python train.py --d_shared_expert=0 --moe_layers=[2, 3, 4, 5, 6, 7, 8, 9, 10] --beta1=0.95 --max_steps=7395
Below are experts of layer 4 (counted from 0) of a mixture-of-experts language model. Rows are named router (the router's row for the expert) and show model dimensions 0-255. Each number is 128 + 32 x the weight over its row's rms, rounded and kept within 0 to 255. Numbers have three digits each.
After each expert's rows: a language model's description of what the expert responds to. This comes from a sample of Wikipedia text that the model never trained on.

# expert 11
router:096096087155094105106173098114081116171171141079141106060130124177162122109156132138122126137120121116118095123161128095146116110124131106102092088106139109126089105092138138121050180162096152137159112128130163065175117145184106146059134078093110148182130137127087094112151129153121124094202174120201082126092092161163086139121074116117132117181071149182056171098156096171083130123127155121155110169130097101180175052134121067100117112158080163148117129138102072091203123114175147107168095136116120137108087131141125136124104146153116130179195156118089196116095099146116073111141137120169168131145137158096148112135133062112125104086155180150155128174075105161115092143088058101079151130115132176160076073110116070109091096145108116120145142122141133176087157155108179
It responds to: Copular and linking words. Function words like was, a, as, with, is, especially as after serve, seen, saw themselves, and articles before predicate nouns.

# expert 25
router:095111086151093107079186116120078116172176171071119115099143100150127093108139135111126097165114101143107112102130151104208121116100151106115121103117134116116127116090132148118123148162102158158124089114092193100186102165169079195057158093071052119190118123166069122090157138145088131065146155127155067095114117134174068117101109124110110112145104161159067154055183104169132169092085168116159081174129061132167146123126125115118094128142126137123134147128093110130146104103160138149132138191096115139137086138131112102102132164160087155182162157145095163156072134139083096117136108139163150154152153163104180098142116090095172094115178161062151147161081096164127131151072061083078181205126163165184103082120147101087141090112111105124170139096131126138095155129124138
It responds to: Articles, possessives, conjunction and. Articles, possessive pronouns, possessive 's after an apostrophe, and the conjunction and, in running prose: the, a, his, their, 's.

# expert 3
router:123110060195146101120146098125098092150144188107130101115146066180171104108163112117091129184127107113102115094139160090160079101128141099121080113112128081068087093102185166101151188159096140167184097139114126115151100188173106138103140090113108155157106127204107098096145162140087094084163122076140103081109085156128071107110109143114095089153128141125087144093148112143069165094076144109144121159142106080151136093154116112145108076142119099167157175105087077132161136104186174157162122155071086130111102155112121082088088175171079162153162178173111179141134102136126080116180134166178186181194140162088162098138075087108146127094127170119119134161118111129063091169093086080136140159122151158164105097097096119108123126116073102104159136095169109115086111111128138
It responds to: Personal first names. Given names and titles opening a person's name, often after a descriptor or comma, such as John, William, President.

# expert 17
router:098099106196091073112150079095095114143151157111115123105144117165170070093193115140117133183102072078087102127151136100142097079127137092142089126089118120100120076122146162074112156170102160147179092133097137079149112110151116139075167095094105133148129147175115110068170138154107109087160157085160125087090061152137104093095085181106100083149116121123084104094170129111086166103072136146171092154140090082202186096146099118108084072137085128156102150143112098118140138134140166188126111149019104137102123155127090124066062162157097151145182126146113139164137093155103081089163159132146144171174168171108137130121098083109168121114137168098164143158087119125097129128086127077124161141079154161135092116096101103081130066083066093097148142119148097147116146105117135
It responds to: Digits in numbers. Digit tokens inside scores, statistics and table figures, such as the 0 in 6–0, 7–0 records, decimals and percentages.

# expert 33
router:128094094167101118118163092101101107136170128126103111077151103181176087081158135164114109136086087090104088079141170096176117120131159083109114116068095120071096078087165166097108164148103177144166089136084155126179120150148126148118184089095084136151130159178111083121166196160104113085157145078130069101102103167128097123098123150095109086148135160119116126094153105110112140112081133105159086172169095099163124101139092105100114065164103097162144163112094107103139129102158169131165110154092109129116089141122075077065098132167072144170192158154122171160131107154131105072165135143179155149193133177086134098155083074095159104105148165127130153159132142135078084175042092072122184157117135166188105078100136100072110110104110090101141127100128074139109156126122134
It responds to: Years and month names. Years and month names in dates, table rows and citations, such as 1995, 2015, March, September, authority years like 1903.

# expert 34
router:101110083161130117100147115094108098144144191113135132109134127145147122133152146103132109204127098095088094099162184076120078106149137105102070126110081093091125094059156169092125198125071148170134120123102113144142122168171108131120155079109109153175146107165136105086141177129091066107171121081132096108107133137151095101097067150058089098159105117114136117103126101129111162129088134134135094202113106116157161134133124133112106096116138079164131107073099098113154129059134164153177118203077064143104150175081120086080092122160117129178172189170126162111151091131082088114168144122225172179228128164121150077124101086137196122091153154097145127183136126153111144168088110109124148130092134132189089115103143115090120100130079124093137156105161097135078124109140114
It responds to: Romance particles, name pieces. French or Spanish particles de, la, le and first names or foreign name fragments, as in "Croix de Guerre", "Count de la Mothe", George.

# expert 39
router:151125122168121107131146049101090087165181150097084036051177055154178090062179097136095092151116102114113115095148143102158116121091148125108085115093095115095108079114158144108098143132111131130161095088131146097173095119154100134070142120095108133168098190198110029118196176172072083110134107097161135108107124165131104103116096138102114105141125130129105128110147089129098141077081133083132111145164093117133150100144070111138096071181107129146136157090098069136169112102181202130155068134115108117097079151116107083111102140157095158170150128164098144151129110153119128117141142171142137153142148179128157072143133084085142136125140175090136154173108098165049111169067113121113125142111141179154108113080130123118103115101091111107154132068153128148074148076104126
It responds to: Line breaks, sentence ends. Newlines, sentence-final periods and section-heading equals signs that close a line, paragraph or heading, such as ==, ")." and line breaks.

# expert 56
router:063106104140095103080136092123116089088146147116114097093167057151162084121146084147095141145109134119121115130137127098178144093129190106129119153059109115108097107079155135099111168155102162147128137167077184108152091154155110155112153090099106143163118169161105062092175159105055088093138104103162127101103131170150130099128109144132132074161108121138111134094172145172122132116064172111127109147146122095193149118143119114102113085188140120153135146090097125139203129132149161137146086148046114119114119141079090097116108169226114142137147130129076167132170116144142134051134187125168151123215119167097187062135106126099143115086130169146147192152092146146046145156113083089129160152118136145148103108113107115113129104104103093085158152076161106181114194069091169
It responds to: Table headers and closing marks. Closing parentheses, table header words and section labels in sports/results tables, e.g. Final positions, Nominated, Score, Receiving.

# expert 43
router:122094115171084105111173115097068118130154139116087109089159105167162092090183112151104133123128089077084083086138157121131101090117170106094103128049089108080111112102141163081094173163104179139174071144102156107189117138158100132106184067100098129134093152179131102097153133135057100102139201110143086072080099154138128119105115145116111105160134132108102116108176093135105144098092126117135086175177105086181155107164115088075112048159121120146129166140118079081130110094150156140151127168112078145099123139106088089065095142159126128170163151149120173151071089160138115072203144163152135160160142179118133120134120054125149120107141134109173158149153133115072086137060102079121161132070157162167119093100084117077127112083074096102126111061136113127105134128125125
It responds to: Numbers and place names. Years, digit pieces of large numbers and times, and place-name words like United, States, Wales, York, in dates, tables and addresses.

# expert 6
router:152093093168144102128166076069077123122191150126118085074164109156177126102153071147106115154081071111126109130144171097159105099110146098125067111100082101104099105103158137087105120145071182136125098115108127097137133158174123145091139106074097152161093163195120120091182182142094079091177101115154124074081099182118094119084127138095091106129118168144119144132116104124081160095073124093168087149145106111141148088150110119145106060128134131135124154148077082155146129094166196154153090171109131105091101167127077097082076164146116145140197119168102151141097111159083086127125132145156164159179141203110122138116146087091140114121170185119127181165131102147070154125053090118089137134116165162160095101080100107091116116103070123057168146107179093148102103097110140
It responds to: Sentence-ending periods. Periods ending sentences, plus abbreviation dots and decimal points (i.e., Mt., No., U.S., 1.88) and heading == marks.

# expert 16
router:110128120138072041095150102119112096096152201125140059119166103167116080106154077154121112143125101118094098075178165108142096127114175119124124167073081088103101100079120156104129129156071176165130130153110134131206089169160126165113136101134107165193093116125108096122151130134119123123176169105128116086115118128194084109142097146125076082160150139131099121111131085171055163072048138099141088160125099049157140112153123121057111064161126122156130124115107138058140118121160156142168113138097073178141107218080099093095104159130109123136111131137097139153095090168107110089165132134161157136150163137106167078138092119120160120085146134093185139136130159104067122152121098122126161163107134154163126090092082104090089115125088114068145131054207122111117138145109144
It responds to: Proper-name final words. Last word or piece of multiword proper names for places, institutions and titles, such as Street, County, Army, -ville, -field, Hospital.

# expert 59
router:086112114134095107108150096118090107118173162082090122111164105145157108108139141112114110125136111051106115093145139067152109099128165101119085114080115097126103081108138201128071167159129180140163134122074170096139078142168101145100145133097108168184138147177113095117170136141113086128156145087191077093117098214170058110129127119115058116167124148171146098096189123163107126091123193111179123148149093101143162083139092109105100110173092131152093128175103133091202085100142139145141089145067124143132105134100130125116095157149141150138144152113109171147142099208120152076161112156111136141148148124110128126140067121142173086124146133094139128118099123143090073177130098118082177194100136122156059083122096045130129066081136126108132156084153089131092127174047182
It responds to: Narrative past verbs. Narrative words in biographies and plot summaries, like was, first, been, later, became, and verb pieces like wa(ived).

# expert 62
router:090072076143095119140178095144088115132134129119077119081197096171163119068157103135082101119070120114107095083134160116162099076078165096115126108121107109097106081104207175135126143150077152152191120094107172116154073122158133120127149110131114130133078124176127094072154199122119117096163149090177069109107086116157098113127140138123080109197114146174108135078127134157090154083108158092169129146159126100126126129166126103103120102167103136143125190140065114103142116066207129122143094157088114139103108125111141125105101137147094160172156172144112156157109097170142110121210104168188134143165156135107154103155123093110161127138156157108124114150112129138068081128096073093087162148112197150170080085054087111066106144135085090075134188119133113112077125137098144
It responds to: Clause connectors and time words. Conjunctions, relative pronouns and time words opening clauses in narrative, e.g. that, which, after, until, month names.

# expert 27
router:112105107132089091087172085111062099140142184126147071092205109157132103110122068149154149174116119109090113109151152125159130097129149124135114181033070119079113123119137120091118196136117156159157105130096141088153088140153085162102137049105104132167108139178137086108196147128098051081128132131151133095115140146176115078133142143120125045148134148102099116112151127144097126110089152084101096144154102079211134070136121117084104068160137112133127137084076091151153115116136129131157092171080117175123103121118116118072096135139125149132133158119063140155118109192132078067143162168112146158159135162083184068145100120088173109118142149083156199162125129183059118153106133095129164132097146165132133114128115102110113115098078111116142134128163107195082186070119136
It responds to: Table and infobox headers. Column headers, field labels and cell values in tables, taxoboxes and infoboxes, such as Format, Title, Date, Genus, Region.

# expert 0
router:121120128147112078077161104086124089138191166098089075094177066137175129086216141109114076147090115102086133107126197092156117106083150115102098113106066094107076101121151150108101131145100181136168120110085159123166098166137112148091196124126096164168051135141108108104146147163113124104163126105143086103107110168127080118109114149125088119152114139132108140105181107173104131058084207113122113145127055090142132073148085106088117088163103094182113158130126111060168064083136145132149080127112113191061110132092119102141120148174112174127151153118086144166112118127140117105166133168169143146156134145081131133137083129101154122088140149077143191131105145151102074147108093101123140133088145127180077125107120073113081091073128134079169152116170096112094116088105184
It responds to: Abstract nouns after determiners. Common nouns and noun endings after the, a, his, often before of, such as use, case, project, condemnation, study.

# expert 46
router:133076084153115119136147072112052099138164150128123096076173078156187118104163078145102100133060124124114122121126167091152115111102128072112099113128107120075085092096163155130068133130071160127147118108127125053142109166154114134100152117087097157157070170185129107120165191154053083097147126090209128114105113135181061060138117149130102101131142183167135135104116112132070137119077127094158117150157105111120123090165124105119113085148121112136120153133082063134156121106172146125129076161100107111078096151107114117116096138144078135121181132175107133175091107174108113121129094155145139155176125174115156108130137073109131124130147201100135128144115089139064141140063061118088138126072202140175113092032106109106105131104084103088151142100155107105067128092129109
It responds to: Sentence ends, relative words. Periods closing sentences, especially biography sentences ending on a name or place, plus clause links that, which, who, where, but.